python train.py --n_layer=8 --d_model=192 --n_experts=64 --activation="squared_relu" --router_score="softmax" --normalize_top_k=true --routed_scale=1.0 --groups_per_token=3 --init_std_router=0.00784 --lr=0.002 --beta2=0.95 --batch_tokens=131072 --seq_len=256 --train_tokens=906500000 --steps=6917
Below are experts of layer 2 (counted from 0) of a mixture-of-experts language model. Rows are named router (the router's row for the expert), up (a neuron's input weights, with its number), down (a neuron's output weights, with its number) and show model dimensions 0-95. Each number is 128 + 24 x the weight over its row's rms, rounded and kept within 0 to 255. Numbers have three digits each.
Before each expert's rows: a language model's description of what the expert responds to. This comes from a sample of Wikipedia text that the model never trained on.

# expert 40
What it handles: Opening quotation marks starting a quoted sentence, sentence-initial The or According, section headers like == and Review scores.
router:126119101074145115139151129115154148125133128133143140095142131115106136124106112175168127127125126135125154155087164069105128124127134157113135076120134093150136093098153108167186114129100150136145139114125099140126149133128110114124129155112135102080132111119180147101117170100143153084
up0:116138158123099141150101101120152105125121152177121139126159110118123145118120142136124096092162118133098141162143133145136131148113108150103084115105109105139116139148108143106140115118180124149140150132083094076102088132122078138124102125144112094101134114160145090138112158100121095114
down0:107131160152157136116123102105159133119107121113137126062077107111120165100127160134144128135116129113118120138116104164145163153122160113140138118132139131155130121081124138134164150130112151114132144143117130092146126094125147171082155076090120148119144131111101130111165118176131106135
up1:094112122115116117152152100104152087100124124148119128110168090122143109153145123137127105137088166056114151102113112115123158098139139158133095134123124160128116142169119155164104135139104127123156171152138134137088131128077118130152176102088117124084158141159146107091122131176126137144
down1:171160087109111154111170157126160122129097125112140110119158138110091131110115152172109137096107123121106158145142099086132158104132138107089121136136119137165103140147150162138141055120125134122149069138133097115135123111099142135147137137067165115149119122139139183126135109122141125124
up2:087136102132158138108106169145174138110115113164122118149143132136083106110149116153112142091108128172107117109138110158151198121115127126119176117113119101114176172152133149166110134121130155104137145094131186110108124111146112130101156105150163133117128139118089117102125141145129125174
down2:103118175100123129106154127130120098099164148133065099098125137131148150163143159163094103140110135099108114151160114119159152096137107141115101130115135154152127111138113116136154147157149106183146130124067134138171112131149124132088148152144138130120132106174155152111104111134132108141
up3:088164132151089133135119133121136095079141153163144150131136129087170115124112111122115166105147124144104152107157123156131121146108123159144070108156100160120123179154122112126092138135140171145143125154124121073152134127103134111096120115139106185103131127134100123131111138132129154123
down3:100149134147116158144131118141135112119120128108122104100091084153155133136117086112121130112116154162131137138101126087070128087143080103095109167150119115116132137143126137130107157157126114122100140144141133101137075113108134137160138169153135076088148111115125153090099139126111106156
up4:138161143109080124164128164173115105111098110104110129138134128128139193149104171105136131144149107149106122131161154124121128119125105133149143116143136088100138126126126110131112120112126088140108130148076109172146151136083117147170104104112085120178109131122105095118148096124130137143
down4:095141148108168161089139142094132131117146157155110142108099176126137161156139097118154137133145105155092106165115124135118134117135139102129124119096125148063143139143098137116124091146139121098127114108143131091143110125137107115096148170159135116114161092093142105145141084107099119103
up5:143122127131113141135115099120111114124155126141115152123171099115113149089132144140141134133115108110159119148147109133106130168145115137106137138181189103136134116094092110100146112114155086140097089201120162150134111102143106097091094100109134159084102133161133128133100148150141107140
down5:129135116173107119109116109109144152109099079122139125100125107117116129103124160111126164149115149090102111094162118097151109155126117098134138138149108167131133097124078124123138141156109132114107101130139112117111139102099153164091156125097119148119128073140127126120124105153109121140
up6:060094102095129155081129136118145140147122144134107131108129119102180114135147126114094115139099089141098154122084099133144132070138096158166150153126141127136133127119127148099066145134109169132139115144133123105110134175134138136149139128121143130104095063124102143152177129149144138138
down6:176117139144117143146100155110099132093166122161087095120098145099146147138158157167136087162099169117141106140089135137095115091126162124118123128115125166137142137108138126091182127160087114122103125150121102151099123129116116110164125123116111101107141119093138093132170070116194133112
up7:134105110086097149102161141094112118148104153129185114109126162138148106072128152157145094145095106113144115148143126119132138137175116124107155163170126140089111127082120152167130154145107132118124161123126115191122128127136096135093110139107148125155099111124133106141142106139142092132
down7:161130121103131118113164091126131102137147141109122103147093150112094110130091094157150112117121131115187164156114087094092185150124124080139169110149099127137125154107135123154192109088139155089114118140106109167123151126156138106128152128120104117141095141094123114159130130155198159132
up8:092182130138126138159096142137113111121153124136147112137122135147129156138112155127103136134129137093083131127150127150118172075147062114169115109112120158111151210137125120124102136099149145144117158126124159139118103090155124100085142153125101119108145067119098133101138112102138112156
down8:134154122132108131097121162154132141112134140131157141120140143108135146145155133125135148118115148088143109098148087109107148123156094131086105154175132127142114118111109133143121140160100123113115156138130113169134095094134123097092183154134101150124121078133089150144115128088123097157
up9:144109119130124117118091120110127120147110132205084135138164129148108108115118143097084146108155160145138084128104146110128111097097142155164086099168130131127112162111116093127149095124140093084147109116172140118136146172115145089137135125140174157132137160144130179096131176118121122115
down9:150117129115191128118111145123139099112075167147125180124150092143175172130060138106134150147119148154123119158108123144151129081109113155098131111161153095074112140115103139145124149072146147090135167114127144148144148127107109131167194136152124142136128114133157141091146161164153158102
up10:120140091114073125122122133098153138121175143162177131101123161149123111116117102168135127111120143114108111166123112142129108120117171098124151187118167143104109119116131088135101120146075093114118134141144162141155116124121140130140152091149134163160116139138101164134142130131114111119
down10:180112153103128088130135185133129106139076093090149143098119121139132090127100112107116113109140101160106122111103110108118131121147123132119125138133111130109118154122126135147124122132119158104125142194141178111119143142137057144129120138149132111161109123142091108081095119124117157155
up11:141110147121136108155120137108137107099186137157147109116126106166114143117125073109117107107148146110162137151116115127140119185108096114092113119133127131131133128136118092124124146122121131103156089110142136146114117156134133090138118109163137133126123117131154089094124118121120158124
down11:097102110137157119127154097107134140158179130136105070167138141149143099120155175100087147095155139126118202095086156106116124125118127104088139155090096176133153149113151101126130128136113107115094143165115133184125131102113147128123148115202147115090155148108088119130110135136079102157
up12:150137151118092142146129167100116169102116120104134113111077109104129137136116186139119097114060088137133078131093103155103110102118109132097125137125148159148147115159087129135133123129085135122080123156124084150138094127150143156133135142115095088126102160107114132096128121140133085132
down12:136134105121120122112157159131130072110140111134123156151163150174107135133157093127152090132128122109111141151126111137105109131117124113143148169092116149074098121099129128115150149133136116175134127157130119159138136127150136149127077120127170125139147129098101129128169150153122152121
up13:089129143116157128138139118145109102162153126112169137116136131140114105139096139107159139142132129153110104113087141113168128145157158146137143147113112144061100130136121124097100208099106106120065127139155124138150162133084143161148110159147130116158103140147106130148145120105122129114
down13:133134181107183139053164150161096089126106172099130138108143131163125113102096123144152128155091101140100104129120116130115140144116102132155082135115114134120145096110108148147149151090113104104129122163115151144150127129106134157128122085113126146156111156126119144105130125084106118148
up14:144154105133130153125132170107078147141149129132168115107123108139122083141114129161155125116166120147149119133089132125164152134102149131168158159116118145105123150128116147126131150112109132136155155122133117153148134098121118113104145125124088123141112132124080137025134100136064120113
down14:114151142157126125076134154105120143099155126089139131152142085143142145154120150142129139143142146092145142102083096146104131115135124091157147102115080120173149097116154141147146136151124139101142087167139144113084141155089098127103146125134125117118123129120123150126101114135176097161
up15:099171120150092122098145147064138122124170127150152108104172125124113142083115132115124168094115146137117094089134102126119132135081131138129126097143092176116109105111137136168131119093156109147118133166138109134122100086111133092163111127181107128130129109159125154136119137160135129132
down15:087141169153116120114140119107114128147111104098165107113136102152109146115140146122118148102104155125173115128134120139127192125135098127105112148155101141106171142105135125116106143142084134095081134134114161086117121130116111115137202128097146151134157148115124136123140130142092093136
up16:159115148112139163108114135121168129110137135122097147125110123145107164168128110181144140151110147111125119162082119134153100147088081104127090157111131121150155158139128119098139142149133122144118165107142118083118128088125141169101094121131105127136100135127107151159127148154143066131
down16:143162129130076170120126177145076135096138145166084173106108129136084099131098139087111125153122133149150105066132104141143139134150079132129058118159092129159105133154118109117148133129121124158124101142148093121137134124124153113105109162108158124124120090116091127095165053102149137146
up17:127169110140080150091178105132129145100135126109185156106117108122144093123111174114143120117085053134173157121104132121136118142157103111132098126151133109102099101076132127128094129115161137132127106110144154157087143067116127145065103087102138111169123113115131136111160118156076095118
down17:079135115138119101114156118134106151076127141149137116162087163079120116112149147115122118151141097103126121102142138153107125139145170088151175159134168168143157111144126153175134098122123106138098164130142131115131139149098156121126097120103154100134100118133145098144119161121091110148
up18:150124130112146116147119087133131130129119094108113124116126131103146199116118136112095126174114131083135120120111080111147154142129130101115119123128130160144134153148141108144120106120062158137132147113087125126136102133118140097135132135143137107135129138094163114138094152123121114103
down18:125129057114153154148134135118141171128155142139079112134124066150140129153105145122140147044124084113073129099115115140118141127122124158117151139066114146141124102129126106148149097160126140113126135107115109110128122116108166138100127129104113096134108088108110137091119091141152131132
up19:115067135118145186115129151151094109153154132127120127116136149111146173109128147065101150117110131109162124168115152136138140077111136111090151140143115117152123129150096127145122158126091159143101097081167155133159139119152114174150141097136143141142141102128160126141079140144135144106
down19:130133119125150160161150118167104127137088151081069119137127148124152129165120119116177140101102120086080119101102146127146122132105117141087164128164130126092058126114104139171132135158132105144102133095135127167108099150136110121198085148127113066161138131135095134151110158101154128143
up20:088097151117162164143132136124161117079110120145144130134163125134123148158124143120135161141130117150139153162078140158170151127119111142144135128118091123138134181124132125187122126119108163132158133098136113149118134125111128202067175174131185087163117140112142144149091170147147110116
down20:076135166113149119106176154082105116155116130090144143142108134129113181180128131104148134130135112117138156160110091124138129143178089118140119130138155135126115129117138095139129165140154112125139102155126142132122137085116119085109110114120175104140160097114125129165132058158101132144
up21:122107127132114134148149105143148150189165099085171134128168096135097097153166127145091184153139107147143133098188139082134160138134095120138134154156138153107117115115145127095099168130101098114148103129096129114117144121142152120110158112093143121099124127102133128127151165150138087147
down21:166115116079121078121120126113131164104133162125159144088128108141162046118121091178121106128132104128116113091167152095123133114129132129150130102123101125152155079169156105161109156122119131141168157139097131097142122142087144123145109131113119170159119112157157113105109115123110140121
up22:140137104130084127123182143088122150103119130098163131162143116155158127121133127138120111130090120112173163134135092130114143138141147136083075147107163104112097111097120124107120117158129104086142127141139137127121123146157147080158087057168133125087108082135134144108187072141084116115
down22:099141151126124125142118123107166120138124114083160152112129136118070104135137142110176133113133119094138101154127121103105124117156147129119134118143154133167172164104136109149124153101152153125125129139118171131126167111114135123098141100103143136149138154144073139148141152129126142134

# expert 22
What it handles: Hyphens inside compounds (spin-off, all-black, Saadian-era) and line-initial dash bullets in infobox lists such as taxonomy fields or founder entries.
router:137120115103164093151109145128149130136065116134109147100115169114141094122142127123118127101092137132128093133136131094127104129105100110125124113112121141111115110123150143168178161097108093074146124104151145110114117108142189126159128143114145144133115131142112133155120121086104124121
up0:154135137167117138138088182131130120169172143097127128129151127114131130149140154131106125124159133187140140151138100120163145116087108154116140062153128148108107127112088126131151109131128119113116110116070124109123153099127111134103091151113135142092137127095115161107086077109202167165
down0:152144127107176093115125154113107142133136065124082128123102136126130114111208099168160146121109145145117136136162125161114131095133166103133130106132085156092093127170155112120117084148173077126119144120099130150118146095127103096146149115153144103166164129149126163161133125142143135135
up1:107144193143137191155158117074110101120107124139105137146097102118122135121104116132095129126099164122130109125150148156183141149146112127130140202164145135134152146130112128149095141167126122141158141134112124121111148145086097146151119165129130095142159103123126161126091106111116081141
down1:118065156187100129118146119140123131097155156101105097143125137107125150133116096086127147122082144158098135079142120098105101144133101078177214108150150128090108158139145085145110117130114097107105119143132104140124150117141111097162115165130135119118102119109138096121136085119125123113
up2:125113137120098104089110162147106107118153155130129132121160076090196145191134168132184140134153104116096103155154132140133151127127096108135121057152131069141086135148136154099128120110119137148095150126107107113123112108089158098091174126127095164163127146106122162156132117151113155144
down2:127187122122099156129083084126085089178150080138130164114123124164152123121121108129180138115120102126137153114117141099177111155146165221132144145147149150114120156155140124142126089126111150119156122125123091156119101110130118106132160144110179112138149078116156148086100104161103120109
up3:163113163133114147099098148134121109133134155089112109134123133120102149111131088155113113147184077117129112110108132144125149127153141112127172084119150159114200140115076115111125132112168109139123113132074120124139107096116149161117097128101097150108108155117118106083112097149109157147
down3:132137096095164156143113153146102147129123096134072150110122129139139157136126094132151103145123132134106126117152126112144140099122139135106125144067085145119119136184129151123149132125151147100110158127115175147114136153144130134122132117149123107113113148111128131117198138128143122148
up4:103154131135090182114091122075153132155121147162147109107147094102134110128114094067113117104111080129149140150141143148113167107124122136114111150128125173109126101075120140127107119132121127136174081134161093144109129142131080158084142114087135127132117108131171120091132161139135082135
down4:121100138136094058131120107123173103155117088130149115138113140132137150145096148124177116102115171122148111117133099134138063138112144130157141141140169077146132123108151135132127132136120117094126112082124102157096111147122137135161111148160111134152117116128121151148127148096109107155
up5:121135135103111108161134130183125117084156084127151166113121145124128105119158150112147168138129115128107125120167123139159113120144118107070100136147102124090144137140136099108119129116063099133121107120116128106164122130080129144135113143173145140181139128124117168096106113126101142109
down5:131069131081138112185128130081169135181126166128175142121129159140121101172145099122146099123160130164135121087110107071117118168148130136114129082116113111151108097136171130149085119146126100135123153119122162152144126116098086184118132149084099130159084104141121135111104154165154153134
up6:125102153147129147137110166127119141131115136144147144116142065124165099141134160149143160122192126130121126150104129180124137088149099127153120112135120146123142142092123102126131117113194130115120117156178163119120132093112127157138119172166067108109128145133142153100126142104103130090
down6:090108162156135155084105097169119142110124105120127084144140113141145149164139130130107117121180090136141135146082130119148162123097116161113115071118121110111148157087148146154130114108176128119102098118144136115170115112161126097089184126114097128107158119126109141148133105083195145139
up7:141107133143134155120153167054113112122142144154139119125138131091077155147127064089117134111138104150110104152154184143127130127104113135157114134152122080114143104135118123172144158099121118107150102155140056107120143123121141126127144136157143120121107112156133124122115129082158123113
down7:159111121122133056138099124154151121123125159109151095121158076104157159111109167123136108097109163137141129116123146119153118138164149137083106116128123097074148162106128113148102145147142147131097152137095106097135113124141097133138149141121063161141092065165168106130113143084115146100
up8:142162141116127163141100132075104087129122078136120164125145128141137088182105142109118174131106135101134117121098141182136137158141089167168125107134107097128110124172114131163125097126156122131151144112172076137145111080103161098156112125174060106155146122105132147081110104156096127106
down8:123084141144110131133138122130191109105186107115135135116142140154137155145130140169097110168137138148127098164101167115166116139111083125120081098126139121064095170123103104173121130137140112110125089121138109111132112138149168137125145118108116113197149103103155126132110107092157081089
up9:149137153115109139097077120101111131189145118143127135119111145166081119131119123118118090115153113165116136175095151122101149160109109135134175115114135166138124118180113152097131161120144169128158150111147128125145145132119154164121153114109081106072140153115155114182134153145113101139
down9:115100089107105113152160160094156103135100132137113158149107139155128111141151129153125098153155143162108148103159169090116143154111121126135157091087107126192125130129159133095182086147138153151130106152149071137143098128141153094160116138130142151099121098134172117088140130106117135123
up10:126133158149126112095165111133133171131146186170136144131127101098142159127146169158109124177133097062128124154129124140169099115104145154112167107138145104099147160123118143133094125143155124118078129123134110123144120089068130122102081090105149152122161132148121138130154144167133118109
down10:146091131125134111132116165100161112105142145129137124154150148193171152137144127140131151106155141121141098163181098141134151075129140089132125118099116138130108114131091152147109110100112130133143130109143174094177169110154136142118092128095121165123152110139129102118135156114135112126
up11:119147179130130134116147139137113114135110132126167126117146129141151158121109091111138148087149106114122140192115145098151128160146120149117150141107133150138164129154118112153148107141103119136118152160059095096116098087061110163139088127148148140122129108165138108077139099129132166178
down11:160106115146140158142145138188115154161104147160162130141108136146137148137110128074125094144147141101097127145158099084172156092106121166137118131111157135130144146123169091141169096142129127126127140132170177127061132121155182119137114122122154128119128145135157087128157135150097163141
up12:135156089145138127097127134184168133129195131103134147134185155114154148133159161093111168161157142128148157120115177108078142138128126081111134081100130136115097139118148128107093135185110115137128141126145120119146170137148137154133169124149154145145099099108127147123115108125148108147
down12:129142121122168155105136105155087120165115113152105167142143151098134161136143142143117102091086125113118091151133129130112134149116110136166062161095100140181119135091151134172141119163144137136129153110087121126112156146137122119165118113140104164160094104120120093126134177136152140126
up13:125161118148117171170115117148088148082161099125098135115195135169111113108154123126135143130094123110099133133125107120158084115107106099144169110089168129177152178109127124136127136116159141109117134165125082104139117090169131088126109101120156089142135124158106080137152155122139123186
down13:119097111165121093142116122152145138138113119112135148125157164152156115112180138127173147129114114129138138081139119124153163129118123129121160120136167143134113172123113134109142137129117082162101140168173084143116115152151168151137125148111127087106158142130105094157119088118132166123
up14:143152166192110136140131153111104180127102124095144108125105098161112113113168109090085119151102149127114115078128172128159116114127089127136101147144141135147153124115133136125138110122141174109129104138083125113103191164138144126141093153121143177091105121123146131125096128145098134168
down14:120153131096131113100109099152063162172186096130106140140133100107152140105129141139110122117131147112106152128137117167122137141150079146127130146105120124151178138178136130136094114141153138131126126121121160157144070117105116125116151107145133086123108132135154146111108133119085128096
up15:118107139135120111122139096151107088123109098155125108138126118149126122103120108113128114128110135173120138096157175123115144132151140106169119153126138098140101119099106134141112139088165142126134119161141092107122092126091115098140143146117123138101101108143145111082124156088132076149
down15:116124143096147056097101126147175120142131106149112131133095091125118126114132159108135108118138131115135152133157095128131109126118131099135143130179112146145153120150117111147133104152176128171172077100142147139114142115147116118156119164103144118111113108107171126154116144118127158089
up16:117158138092135124157117096199111105147112136118131118114167125107157118138120119140125106156156150139104122098139149167116115170112136149102095157101147107113137109086156109122112143097175132100097109192128105146108104182140155172084119147128128137131112118136119148128112119112124110154
down16:095118126117140103106173131148131140145058107121153119153175113140135120119076125124116147126130125098110122095115122150188141110128126128099060108120158126143142130118126065148151130114088111118135115166132112139108093128131104107087132189094136125155155139116136132155094116125143123071
up17:107100151142171141126126110091128159136094171154156158110093118178129121133097134117133175102126100129101193130123108134146149129156167127154115097112119109141137101126137158077122072149106153160127113130096144149121145128091105111092136136122118111125114142108151097118150112172123127097
down17:117107150128119087121140144088135127164145164136134149133145165120136118130119106081136130118115067113115148114125132090110109114105140153105171104139120155136131121140112146134154120145101154136122116108129120134132092138075116143120145167128188143112129122139178102150187135163135167098
up18:119172084124114118134117131127143123133170155152119083143129131134095108143143135166111120129104113102159133098097122164122127144088129087124107134148120115131154141149172122096115129138115158137157101140168084178158150130126109131142115097143180139129132113138134129167162146173137103123
down18:154098126102111120124133147096146111132116136124140119143129118158124094137121131172063091110110182157123082132101145143086133155131112124096103135158163130109121182130129135121142162146124099098122118144147117146145141148130140142162100111125163107081114105125126149096132139105083094102
up19:114140097115120137133091158116149178120120140155135125121164123096149140113150110076102144110137121087094140118089145134149150098117137147116124164126132109117147125184120125111086122148118186120138117139125131144095106150104094112112120103114171078127151106107180147107119189127118113153
down19:165098161110122151161124155089165139136100132094132125156092167149164131121165166141132134138111098106150179136130100109194130120113103123132099159086120115147092147094130141111110139118110131144110076104155089111139124105120085148148158116105163132154097093156180120074168142134144124109
up20:085128098120134126123110129128130108104143143149156087146162101125072156156130107135150134076107138093123117097143070157129142146125125170116099168119101073127134125113146122156119140158122127146162137152126067159103124119126105098121132111122128117130158135134111129138104143104124079102
down20:142089099132158122133115110150129140183112117149092111145131147131173120126091122176146108106122118104129130134133099115129085151153135125123145160138134142108139155136083139147119141134145127115074104108155153153118132169143151135103145094101102135139173047120132115145160148133119102156
up21:147100089152143120115120093165126116124126128125127164145169174111143151126157144164116184136126114132078118147126151100113156177158156150153173085116132145099115143115126135114115119070105133160107152118114132121109130117130144122116146114099134132161124097128149132143188103173161102161
down21:127102175112134126159148115122122136122129157098137157119059109067105119108114127109083159119107134176129156113120138131175164111127108127158092129128128146124161125106084149133115134167109116143131128170129148095112119134126137110129116101083135135180129138135110155111066127162133181122
up22:125115125098135145101156105173139077115151115130147172131119111096131080157167157091116071147156113135137139113104105157121160117083119133152128133138105127136127113138124108104126130127140122112156097113176140168156141117136128120092125085157109122110115160107150160158155104159132137115
down22:101119115161145127170133144079150132167095103185123149121139121151157148135166132109110147110160116151150160098114162145140150140137100148154126133101169099137112132124155160126100140125162168131102141104134154160153085116170108122092129103136185126107174129114115125129140107136119122115

# expert 19
What it handles: Section headers, line breaks and sentence-initial time or circumstance openers such as In, During, After, According, plus of in such phrases.
router:137102136096118132115136182135129151150159143160145126082133097137081159140150120132129117113105166152109119102110103084148147098144124157166119104133096111094129127093140168095166096172100148127125129111151129122134112135138174119090128157121139114121138092154178133128164127148127106129
up0:110107130139107129108151102143134109116133125171120118137118121133109152118136125133131111110128096098116088164132113141128141145133136146147139115099114116124139117107137138139111118124117165152095081129119146134077114186076156116163132101145127148126086095167111153147094182107133130114
down0:112123140083147114144151162166113155097132141140110135091109144105146130101154169085131079071146127143100103156112150149105113152084157090134110137177140116117157138139098136132121137148126160095157138117112151108117111090145117114098106074112142176124131162139166124142138123124147124115
up1:107161144107130111105133143138099081119079145120088148131121117119134128073163127114145143101113133135134124138129135149123156152148103149151136163106123127123136131135147131144123109115084119131105132097123124098104179127163113113095107150137133118125096183152100160134047092124136128133
down1:091093135139155098115137135184096106173114101086133188111111139141125095130119121126127150141148128104106089085164122136094120139121152148112138127160121130128138120118090108147175157127107125101132152163156150112147102118147097148189118118154115136123193128144113092115176133128116095116
up2:119122145130145181151064150133148114172126109153132149130161105099105153120087117088099163125112156110170118110108086108101164117121109099120153139084134166120117145128078126114092125136101140137111118127162144127106098075128128130129118129148143110096093146155129096139142136116143118129
down2:128094147174124156105136169152126128115131119126142133125132115175074138094113162116115125169148156179134171140082140097164161118148144117142063147158111133110099094175093111099160124129103134120124126141112126122124096117121155121117110130138125110113179102116142130125151111145161122166
up3:140093107157121132113155108109151160107129094120128136133174140110115168096140107143123137142118136098123096158138143161134112111119129129090161185155156128136125128119152119121151114089141109133111162178119147131111119079125153160193126131156115130139141130049167132099141083093155116114
down3:119144093117183116149089144138112132073146155092160145152100158132134158134124108156112110105086175098116136108121141163144096176126130091113151099124183116114099128138104137098143103144127173151153098139136116127154136135158142164111129124113157152131186153144135150092118111118158205151
up4:115099110140119160166143144119172114125137141135129101129113152162119127165154150062141155116132155108133134120181145175144154125154141109118091148151128112126110189113084102103142147106149138090143155142137105115109123119138135154103167129134126109111149094129094105124111162136143157153
down4:110138135136125135093122157130173138106128144095160116167130112098081117158125125141116143098158104145115130147137124186127112100130137135140145138132138132101136133135178125184122127115135135138110160158109101142156075162158123125156123105100177116179104147137138162113135162102139146164
up5:120106156124106129144148159131115139113102111109186163126153128118106132144071163137119129158132122107131149103110139126123128097137114108151092122184122170170141168163110112088157136113149134125096113101143129133128118173170120116116125129133163139181123153140138137112144169128077075163
down5:134088114103133170149151146123173132159150176153115111121135100106090110154114127145102093133124134148132173101129086131146159090157097134131062100134127115155124127158138146148160115154115160160127099104105124175121143098133165136117130144155132103162117106154118155102125100101120149143
up6:143147143142119157137138089100183091148119109099154102142142165151148087137077121112126133139145116095148163119094150092126125153102137076057088129130121125139100125110137127100057129118098145116108156124120106126125111089143145102126120146103131090132132134106106151095113107100154152149
down6:100131142104139123139160118115146111136103092131147121127131114128129112113093091135134167120144090125143130147133132128145119123132156113172191120112112068164087138106172108066151132174170131149100115131170134065139151141145161121144110130140133132146127144112104079095132166111152112147
up7:131149108120113131187116097130149141103115138082104149140110151149159126121143115103131135167124082104094149144158078128132142106103147126144119174137145190108150174137102125106108114123146122131093126111135180133117163141131138078134128138100112083105123148100118082110108145090121131124
down7:130125074107097104144102152108143110152130135126117148112169123126135130136128114148119120102177142172130112120129086102141088086117129119148109072115136099148119151138122162116119139138124122110143127070161111133102170130106138161109117173123155122114136123142093135136112141113090147125
up8:152141124127125118112140137106111150173129121098123180135155161111156158129120117135149125143138117122057117137110118130093142139149150101131104127126154163069095155111101118112106094151111130112138125116092131154160164120107122095106114112135162079145129151133098097104095081120157117116
down8:184135175122132097097148090154103127159157118118140181123099106132138133104151122142160113127109124113134087101112180185083165090138129141145120110138120124100154125126111118128140132121151163131152086115112140092139125151132134095113097123105112143121109174088105128108120111148100098107
up9:133128160135151119153106111105149143107132133129108125126177144134132113111138126103112157181135116117106152176160124134120120099114157107128117139102127149122166138120147107090136137134099076112118100170160127149130144154094122142144134158182114114133127130118163110156131113098139150088
down9:149166146086138142151153139113152135132119141107152155175104157118134133153127139096109156120141142140079152173106098130161185147147113101136094133155143083128137124096110128107148136149122156116126092133119156144075127129109157151091150125124123120132162102177108162096091110174129121122
up10:122151120178145129090149137090117093088115143084094145152117111161130138104140146112140112210153130122117127126089103141147128109122142150155132116069123122098094134137108122153108162153112065095126157129136077146123163151133112164102099142140120082139153133128145156115121130136120113162
down10:135116125173120110135176159146151099154089131112134130107110147111132150118180112137178172127103118133139137116152101104126144127076135119131158125124117152136103114092113119161128163062117102165138153154136166109163168133145126104120115153146122110121139147068115110134114132108162138138
up11:113148137116139135170131149106111116132119102153088134155132136125134154091142088154141129106153131120122122143150138157131091139144146152139100139090151133159160125087149134134178169111184135130169135127110123115131095136117066142157126125113106172115107107107119136109095101163141080136
down11:114149130093114156136126102115088144152103174129088113126085099085180103115133160114103162110161106111085175153126091136129132181119115126105125169133138080141132121104161132141091175117153150097120119125154176080160132148134114146129142104151126161161129128114128144125121127148132082164
up12:119104171158137163144092071156144122139118130181117116154120156064160110127094140100118188115123137116102163166164107157119102142122143104132157128148106148167140123114150141103139117096118122153106114145121157138116154149133139132154114105189108122123122113070151134147109116074117179134
down12:078111148145154123108155088130095107116104124158107119146100134090130126139131147108150129129151118118136141144125163127132091135112150173131109119122122152158152166120105138143122122123126170147174067105134151139113122148143115155105128061145111160137114138153102148141122113129172128114
up13:099132148126134145138128111124143153123116117108130102121099155159117123152139151107117111144124101110097165108156111127173110130147137091132084113164124170115146115162097111123106121131149112143144128155141093104110127149137125115125127104113151115107093122136097134165052114110112114104
down13:113134174158153116106153094142163132070156126116130153110164105139117120148156095121113139114112123158132119091078114129188134148087199095164109102130114126127164112112113130169116087142137121155147116125146120103142138116105131150150076141109147116092157149133162148138147107087123120072
up14:102151156114171175148128151147173103144161085118088154151117170145102124147104141133152118112165161122096154160105113138147169158113139095124130104151124132143133117115131126137111104066136138088106139121132128114118129113132165135112120083147153084164128102115120151106083072160182149151
down14:132130141129153152161147162133108153154175124123118101153147136114134069070101126125154108112138072122165126147121139139109164126075168138155183119119147125136084152131112130118109134117109154130081104091110111118142147123173113126139106132140145146125133155131108091113159115113126117133
up15:113108089131107146144129114136106146122103132094168102099165152119117111106130124123112138101106132122146107141139125124140167115114123123134118118075180133147108124121133125126120162141157079108135137187107091172127133129130139134146137105100139113090123134179137159138118148134165100142
down15:179120182121146109179103163109129145132104146145083102139116117164090148168141139148118064112143128196145120096151131109116134120158142082123090100137122155104094129105138129103105121159103117162111112120098173119135136129127147126105156144091151128149112151167131162133113124109138133156
up16:143158127108116140171124138100120154146101135161150130151143110147089149104152125129126112150116124095076185119115118140081149144129117096116098115121160156186109091122140131107114124139152132136140137121157099111138119153134117095138094170152109128149085121094128130116125172092151118150
down16:152122124115105143098098165136137176188152116096173116095118116162137113142142124145121169095121133070109120109120096142101149126165114169140081142164134099091155145169142108121116105135147161158108101130097148141102122117170131097137123160092106098140148084115120110112157101099131077123
up17:151139163210146131145175095150116083148087130118150132126147102140119165132148141112112131108126109148113110116131087125096144101116149129131169112103162177154164127149075086113133143120151103132138094132143119118148112163123128116171145120125127131138139109132133114123161134134118074111
down17:164151130119104107120130121094157148126142163132107149145118104100153109090102131135105142130128153119089167113135100102160104156179109102134161142120115101172148088096139162147113136140112111123132128151093150167100154103160109155089124112122172121132093114159120149106143139126088151155
up18:139155124144163121136140108148118103154100095136100148139129157144140133106103110108155155114121137146147146127148119132087127122108112076134122106134128134150151168144143140105122130129133144121120140120133149091159163162165117104152108108202131211149140098095137149138156089137133115155
down18:139160111114160126138114118134159092136085146111077150090124090072099168169091140137117132118116112129131068181096141123131128138104128158143111139105125131138111119130140125108143146151164086096146172111107115148130149132109145137166135150091141129130096169094106099092177167135100113171
up19:106154115143163132139111087140132092179091112128085115130110110119138120150145103132137138128168130124151115126091135127103145114112128130115099128123151126114167154149116135128137133153115106126117159119111148135096141102102123125108167116132168123123139082129109145117147157155089127145
down19:114125113083148171111127152143138147113088123142086140143128126084107166135136094144146122124118117156088157127116170123126134123099109138116142155103096124113142107121179116123105084094148078117113153071125123144132129156141098143139101142116142142100113152088122114149122136129130170177
up20:087118139103122121154099150104124129150138134119172145143127140164101130102099175128105170108119101117084085141159144128119158136121144114142177107128150131134136143159109134141095177117165125147142109156132146130094097117064139083188136163135125093092124117105126121144123088102103132140
down20:133140173126116135126111124155118118110184159139133118117137125124166116106125144098150118138138138143135157118107136107134126106102102154093119113138130136124127116164144136145088109167093117145197147164082077141108114093154132136142126145136079109160108102126112130098137142123149086145
up21:108083147116083144124143136142122110122113123116140166173156123128099159104131141083121139148127111150116096133184143134122147155108137116139157121133125095107106168110139098141128152079132155125127138139128168098099110131098152149138168160121156172144118142086105116097144154160105162123
down21:174135137138089151134117165160150155110137110127147194127144095104132115089120153102127189148153169165137108096101114113151132135104109151114118113107125140077127143128108091153084088099126152121092064131104130141124125111137112143110134122143144154176125122139108165127150121107111113141
up22:145100164107116149111139087158098099129154137107156160159157157160096147126128116142121171102155128128141161139102122106095097116095127102148138139112122129164103116117113136131118115123138160104168127135144133085167138150145148095113161145140120154128131113152152131137147140144141067150
down22:159117112083162127165125144127128141149100128120147148085178105100172095152107114169100166114138132138094099129115114124132135116110119119105115052146109141131135146096139142091104141188133138130133142146088118111086101132123165132106131158131116082096110108157179141145165115092143140132